config.toml
n_layer = 13
d_model = 320
n_experts = 80
experts_per_token = 2
d_expert = 128
d_shared_expert = 128
activation = "swiglu"
moe_layers = [0, 1, 2, 3, 4, 5, 6, 7, 8, 9, 10, 11, 12]
router_score = "softmax"
normalize_top_k = true
routed_scale = 1.0
balance_loss = 0.00671
balance_bias = false
router_bias = true
init_std_router = 0.0117
lr_router = 0.00228
n_head = 5
n_kv_head = 1
head_dim = 64
vocab_size = 32768
norm = "rmsnorm"
norm_place = "pre"
norm_eps = 1e-05
positions = "rope"
rope_base = 10000.0
rope_fraction = 0.25
qk_norm = false
attn_scale = 0.125
tie_embeddings = false
parallel_block = false
init = "uniform"
init_std_qkv = 0.0221
init_std_o = 0.0221
init_std_up = 0.0221
init_std_down = 0.0
optimizer = "muon_variant"
lr = 0.00431
beta1 = 0.93
weight_decay = 0.016
lr_head = 0.0074
grad_clip = 0.5
warmup_steps = 200
schedule = "wsd"
decay_fraction = 0.682
decay_shape = "linear"
final_lr_fraction = 0.0
batch_tokens = 131072
seq_len = 1024
doc_mask = true
train_tokens = 1547000000
steps = 11803
dataset = "wikipedia_en"
Below are experts of layer 7 (counted from 0) of a mixture-of-experts language model. Rows are named router (the router's row for the expert), gate (a neuron's input weights, with its number), up (a neuron's input weights, with its number), down (a neuron's output weights, with its number) and show model dimensions 0-63. Each number is 128 + 24 x the weight over its row's rms, rounded and kept within 0 to 255.
After each expert's rows: a language model's description of what the expert responds to. This comes from a sample of Wikipedia text that the model never trained on.

# expert 24
router [ 99 172 117 141 116 139 125 121 131 124 134 136  83 111 123 134 141 121 109 116 123 139 127 119 143 142 145 113 112 120  82 125 114 128 169 162  80 161  79 155 118 132 140 126 151 128  88 124 138 101 157 158 104 113 137 106 143 122 111 116  57 163 131 111]
gate0 [118 146 157 158 159 139 154 126 154 116  58 121 107 127 154 142 150 111 136 153 117 174 102  97 108 151 130 136  81 157  95 114 160 136 148 119 147 177 163  89 117 108 123 121 113 167 128  98 127  87 144 133 123 130 128 120 138 173 141 112  98 142 147 127]
up0 [ 80 132 107 122 128 130  68 140 115 157 189 114 140 138 144  97 126 140 140 121 128 118 153  99 148 124 134 129 130  72 167 157  78 125 130 118 120 175 115 173 153 126 139 121  92 109 145 147 113 122  90  97 138 153 149 144 156 137 112 128 151 131 119 106]
down0 [101 141 126 151  93 161  98 150 135 129 114  99 101 119 163 180 110 123 111 145 117 162 126 121 116 113  88 118 144 142 192  97 118 160 111 119 118 163 136 173 166 126 146 107 122 129 107 135 140 127 125  94  69 114 144 103 102 179 131 159  99 129 140 122]
A bare space token before a number, typically after a month name, coordinate letter, comma, or table pipe, as in "July 1870".

# expert 58
router [111 139  82  99 161 166 111 104  99 126 176 122 116 161 111 116 148  83 127  93 167 132 169 159 158 123 157 124  99 120 155  66 108 165 126 125 131 124 147 157 140 136 132 148 136 149  97 104 112 111 172 146 103 131 120 155  82 130 139 132 129 137 131 132]
gate0 [121 103 137 147  88 148 165 133 184 152 106 126 179 170 150 142 128 124 123 104 158 130 112 130  94 132 123 130 144 141  86 143 164 137 148 188  93 104 152 148 138 134 132 150 158 113 169  85 117  71 121 139 127  95 145 110 117 146  85 141 123 151 122 162]
up0 [134 114  86 104 115 139 140 168 126 120  98 130 135  91  97 139 150 153 134 146 144 128 175 161 133 133 115 148 140 117 180 174 153 153  91 177 145 137 151 129 141 126 126 115 149  92  99 110 149  61 105 154 170 122 153  92 152 131  76 144 134 147 152 101]
down0 [169 139 155 138  91  83 121 134  80 111 123 126 141 103  99 132 153 130 102 148 111 110 157 125  70 133 140 166 154 101 137  93 114  88 116 159 175 127 117  92  92 131  92  96 111 107  99 105 121 123 112 138 123 107 118 129 133 127  92 139 120 128 121 126]
Space tokens and currency signs ($, £, €, ₹) just before numbers, scores, years or ordinals in tables and sports or election results.

# expert 12
router [101 158 119 142 135 161 125 155 121 138 136 126 150 143 118 156 139 107 125 106 116 121 107 142  80 138  84 135 149 104 191 111 126 139 164  70 141 112 122 128 105 162  89  98 145  78 112 124 130 137 127 140 111  87 155 159 157 135 129 162 161 142 126 171]
gate0 [125 143 154 147 141 190 144 167 104  94 170 141 137 134 152  87 143 172 101 122 100 123 113 147 160 123 112 125 137  80 131 154 156 127 174 140 119 104 133 118 160 119 145 111 171 152 172 146 123 123 121 157 129 122 114 156 144 125 145 149 152 110  90  67]
up0 [ 98  91 158 126 138 103 147 102 139 119 148 114  92 154 127 136 125 120 125 111 142 119 138 135 125  94 159 110 145 126 129 149 119 162  61 118 144 142 130  99 160 125 148 151  82  94 137 109 148 113  83  63 142 124 163 163 137 144 130 126  94 169 158 161]
down0 [138 167 162 129 148 130 107  71 112 150 150 133 130 172 123 172 148 114 118 157 119 136 110 130 136 166 151 154 143 145 152  95  80 151 102 132 136 121 137  96 105 102 179 112 143 126 168 146 123 144 113 101 115 150 138  86 127 148 119 143 133 106 107 115]
Prepositions and conjunctions that attach a complement to a preceding noun, adjective or verb: medal for, interest in, information on, idea that.

# expert 53
router [ 98 145 171 148 118  96 138 113 124 122 116  82 127 127 135 160 100 122  95 107 115 140 157 109  89  69 127 114  97 152 109 150 115 107 158 115 133 119 137 105 134 145 102 146 103 133 119 107 127 103  93 185 118 120 110 122 135 157 141 135 155 151 118 145]
gate0 [ 99 129 143 119  92 104 129 121 172 143 133  96 118 143 141 111  96 147 138  84 123 153  87 102 143 109 137 128  97 109 163 103 139 121 127 106  87 138  98 137 134 110 131 143 112 151 132 149 125  98 149 161 111 123 117 134 136 122  86 124 125 139  85 110]
up0 [141 128 119 171 150 118 138 181 149 117 144 154 111 133 164 141 128 163 133 138 139 134 116 126 157 144 180 132 164 131 108 126 151 118 110 138 159  81 154  98 114 179 140 121 139 153 176 114 118 147  98  94 145 113  97 164 124  87 190 109 105  96 144 154]
down0 [164 126 108 131 113 122 121 149 134 164 116 126 164 109 150 156 124 115 110 125 115 127 136 113  94 138 103 140 184 114 125 112 175 139 107 124 135 153 122 119 164  85 127 114 136  95 127 121 101 103 147 149 172 117  85 128 110  78 123 115 127 149 140  72]
Tokens in biological taxonomy entries, especially species epithet starts after genus names (Rutilus anomaleus) and Family, Synonyms, var., nov.

# expert 35
router [116 121 152 105  84 149 100 159 134  87  89 143 105 180 100 140 130 153 130 144 117 150 128 134  69 104 104 121 148  90  88 117 125 137 159  82 138 148 170 118 131 124 154 146 165 135 119 118 132 124  77 134 159 118 149 171 142 146 113 127 157 155 155 136]
gate0 [121 103 100 131  70 108 112 110 168 139 126 127 166 139 152  87 143 150  93 131 125 123 149 119 160 122 116  82  99 100 112 125 180 113  97 155 101 152 155 166 147 174 106 173  94 113 152 127 179 140 124 119 159 112 142 142 108 153 162  96 137 145 160 146]
up0 [ 84 163 165  86 106 112 150  82  79  97 108 130 133 133 148 136 133 109 128 164 102 130 141 141 105  94 118 115 142 135 124 127 100 118  89 156 136  91 148 161 138  92 128  92 102 128 161 125 149 139 114 151 136 141 119  97 151 158 114 123 134 147 129  99]
down0 [128 118  90 137 142 130 102 124 154 130 109 166 124  93 141 133 115 134 135 124 125 101  94  79 114 114 111 130 130 111 145 150 104  93 139 116 172 106 117 129 130 131 105 115 140 111 136 133 133  99 104  95 140 152 130 121 153  79 120 110 122 121 111 125]
Starts of foreign proper names in football career lists and tables, such as Hapoel, FK Novi Sad, Veliko Tarnovo, United.

# expert 57
router [ 99 167 138  82 122 117 150 104 112 125 140 166 137 124 100  90 108 138 145 106 203 176 110 120 108 149  94 103 183 141 130 134 126  90 133 140 121 130 123 137 160 121 117 111  99 101 153 119 114 115 146 114 121 127 129 117 113 127 119 147 131 118 158  61]
gate0 [122 110 135 110 162 115 124 113 143 138 122 128 133  96  83  86 111 135 111 137 108 116 159 136 118 124 152 149 135 118 147 146 129 131 133 152 138 207 120 146 130 101 152 105 166 126 113  74 128 136 123 129 125 178 116  85 155 115  82 139  79  89 129 175]
up0 [134 130 184 135 130 115  96  86 123  87 115 148 127 104 146 103 163 122 190  81 117 103 111  96  93 138 161 117 162 109 136 129 129 103 115 143 113 128 161 137 127 154  94 114  43 128 108 111 136 146 132 135 119 158 127 109 130 134 153  93 122 129 137 113]
down0 [119 137 155 138 160 158 100 150 125 128 142 132  91 143 150 102  68 149 125  90  97 138 129 125 104 140 142 137 141 165 131 149  92 131 127 124 107 128 136 156 106 135 149 149 168 139 156 169 112 112 111 124 116 117 140 126 151 141 101  88 185 153  92 127]
Early word pieces of proper names and capitalized words after "the" or "of", e.g. Ar-buthnot, Cal-iph, Aber-cairny, United, World, Battle.

# expert 4
router [ 98 134 124 136 135 121  84 130 130 151 157 131 123 175 113 134 151 138 175 156  95  94 121 109 126  99 127  93  88 176 148 125  72 128 116 127  92 142 135 127 148 144 136 121 147 175 134 128 115 135 156 173 146  92 138 138 132 161 152 135 160 109 131 142]
gate0 [171 131 105 117 104 133 117 156 132 128  93 154 142 140 145 179 133  99  99 122 137 146 110 144 100 137 142 146 133 163 100 118  99 125 142  89 125 138 139 124 157 114  99 128 134 171 147 173 153 149 112 103 126 105 144 118 120  84 161 135 133 200 109 114]
up0 [152 111 140 133 145 136 102 107 141  77 144  94 121  81 125 145 110 118 164 108 111 162 121  87 123 135  63 134 117 103 123 109 121 129 124 129 138  86 121 141  98 101 159 122 127  73 120 121 108 139 128 108 135 131 112 122 148 154 121 158 140  72 148  88]
down0 [121 109  97 166 145 116 115 109 134 106 182 125 135 159 126  98 137 152 115  97 122 105 110 111 142 132 140  86  98 122 105 148 149 144 151  99 139 132 130 133 153 157 120 115 152 160 107 101 113 138 136 101 183 154 125 136 134 134 118 125 133 146 100 106]
Bare space tokens opening table cells before numbers or blanks, plus byte pieces of Georgian, Thai, Japanese scripts and Pe/Sn/so starts.

# expert 7
router [130 168 155 116 118 139 116 145 120 111 137  72 135 107 126 161 105 134 136 113 121 137 147  84 134 132 142 155 130 146 124 145 140  98 114  99 154 128  86 129  97 120  78  93 112 122 102 127 116 131 156 110 123 121 162 137 109 125 155 108 113 142 150 150]
gate0 [110 139  90 114 124 109  98  70 110 148 104 107 109 114  80 153 102 133 160 122 123 122 128 133 131 140 119 114 130  58 120 182 142  81 147 200 148 135 104 126 120 160 104 133 142 146 120 124 133 170 111 128 109 168 152  96 138 152 148 106 111 134 127 127]
up0 [135 137 146 111 174 122 141 147 171 100 144 121 115 144  69 152 127 105 131 139 118 173  94  68 148 140 180 114 140 152 139 165 173 143  79 152 143  94 142 101 159  71  95 113 110 137 148 135 118 107 132 134 132 137 113  90  83 119 113 125 134 111 101  98]
down0 [163  83  96 141 136 100 122 143 119  79 102 170 116 147 147 134 156 147 129 116 108 164 118 127 115 145  92  95 131 111 113 161 125  55 137 109  91 108  74 119 123 136  99 104  97 101  99 123  99 131  82 138  92  78 144 112 177 138 166 104 116 106  99 110]
Prepositions and participles following passive or descriptive verbs in scientific and species text, such as found in, caused by, made of, between.

# expert 15
router [139 135 145 115 125 138 128 117 135 107 118 139 134 119 170  77 103 150 154 140 103 114 140 145 146 163 104 169 131 115 131 105 147 125 117 119 157 121 127 142  97 164  84  56 110 141 178 123 114 143 121 122 140 120 146 153 104 141 112  84  81  71 149  91]
gate0 [140 119 115 145 147 166  75 138 116 114  92  76 145 150 125 133 143 126 149  94 129 111 105 163 131 105 132 146 129 112 124 125 144 117 111  97 104 104 187 104 136  79 131  90 139 113 115 153  97 123 124  72 142 100 147 117  79 104 122  96 105 168 118 115]
up0 [ 97 168  97 107 110 166 125  90  89 109 118 123 131 105 113 135 175 122 134 109 142 118 112 165  59  87 102 142 118 105 140 170 163 133 152 136 114  87 128 135 135 105 114 109  94  98 142 140 100 138 117  89 154 138 123 131 124  89 115 139 117 129 121 123]
down0 [111 125 102 139 149 147 161 151 110 125  86 162 121 115 141 138 124 181 153 124 156  89 152 104 140 113 111 133 110 123 134 133 158 126  89 111  92 122 130 155 152 151 168 114 174 150  73 133 104 128 178 118 114 160 152 106 144 120 114 141  98 125 147 141]
Words starting a new sentence, often capitalized nouns or name pieces, plus geographic and nature words and country codes in tables: Ice, Weather, Micro, USA, ARG.

# expert 27
router [119 129 191 148 154 107 122 151 140 171 134 136 118  82 122 157 136 127 127 128 121 129 132 134 140 140 111  84 152 116 125 130 130 166 106  84 133 123 128 106 135 135  98 130 170 163  90 137 144 139 119 136 102  95 116  87 136  96  90 130 147 112  94 179]
gate0 [101 147 139 100 126  92 162 113 121 129 156 103 164 142 128  85 126 143 117 101 154  92 130 127 104 108 110 156 121 147 192 145 131 121  80 132 132 153 137 123 120 129 152 132 118 110 131 123 185 168 134  95 142  91  92  96 158 112 130 172 158 154 113 138]
up0 [115 125 157 128 158 128 181 129  96 101 109 115 146 113 166 112 126 130  77  88 132 118 142 140 120 136 101 134 147  74 154 107 155 153 111 119 117 128 149 131 140 129 121 103 109 140 183 116 146 159  86  96 116  67 133  59 156 121 127 138 148 154  88 136]
down0 [ 88 139 160  95 116 123 131 138 133 164 144 147 143 141 152 114 106 153 143  98 149 143  80 151  86 143 141 125 138 172 135 122 118 113 144 135  76 123 104 103 149 127 130 139 144  95 132 152 101 120 106 127 123 104 123 104 132 104 146 145 109 174  94 114]
Prepositions of, in, during, within, among after a noun or verb, e.g. "Hall of Fame", "sold in 1955", "active during Operation".

# expert 51
router [138 139 159 154 124  94 101 116  75 153 157 124 103 140 128 127 118 142 145 153  91 132 111 131 150 113  99 115 118 106  80 144 135  89 119  95 150 130 105 159 147 100 171 123 102  87 150 118 128 146 120 117 192 103 143  96 110 112 110 144 157 111 124 133]
gate0 [ 97 137 132 163 173 118 119 103 157 107  96  85  81 105 106 154 153 130 154  98 113 143 114 157  91 166 109  87 146 111 183 164 127 137  99 171 105 144 127  83 154 114 147 149 132 117 124 122 154 150 134 135 125 111 119 148 148 164  84 121 174 120 102 154]
up0 [101 106 134 125 147 102 117 134 131 129 155 130 138 178 120 112 129 117 142 126 159 154 196 125 139  94 112 141 135 128 121 125 104 112 116 128  74 135 132 102 140 134 149 129 123 122 130 114  47 112  89 176 169 144 163  99 150 135 171 104 162 137  77 121]
down0 [158 160 126 112 133 144 124 107 114 160  89 142 182  97 136 163 122 160  97 144 117 132 147 132 170 136 123  99 137  85 120  79 108 177 141 125 111 134 123 192  96 141 131 124 120 146 126 127 144 131 151 104 139 140 119 149 127 145 122  99 115 138 122  93]
Street, Road, Avenue, Stadium, Township, Bridge ending place names, plus pipes beginning table rows and odd symbols.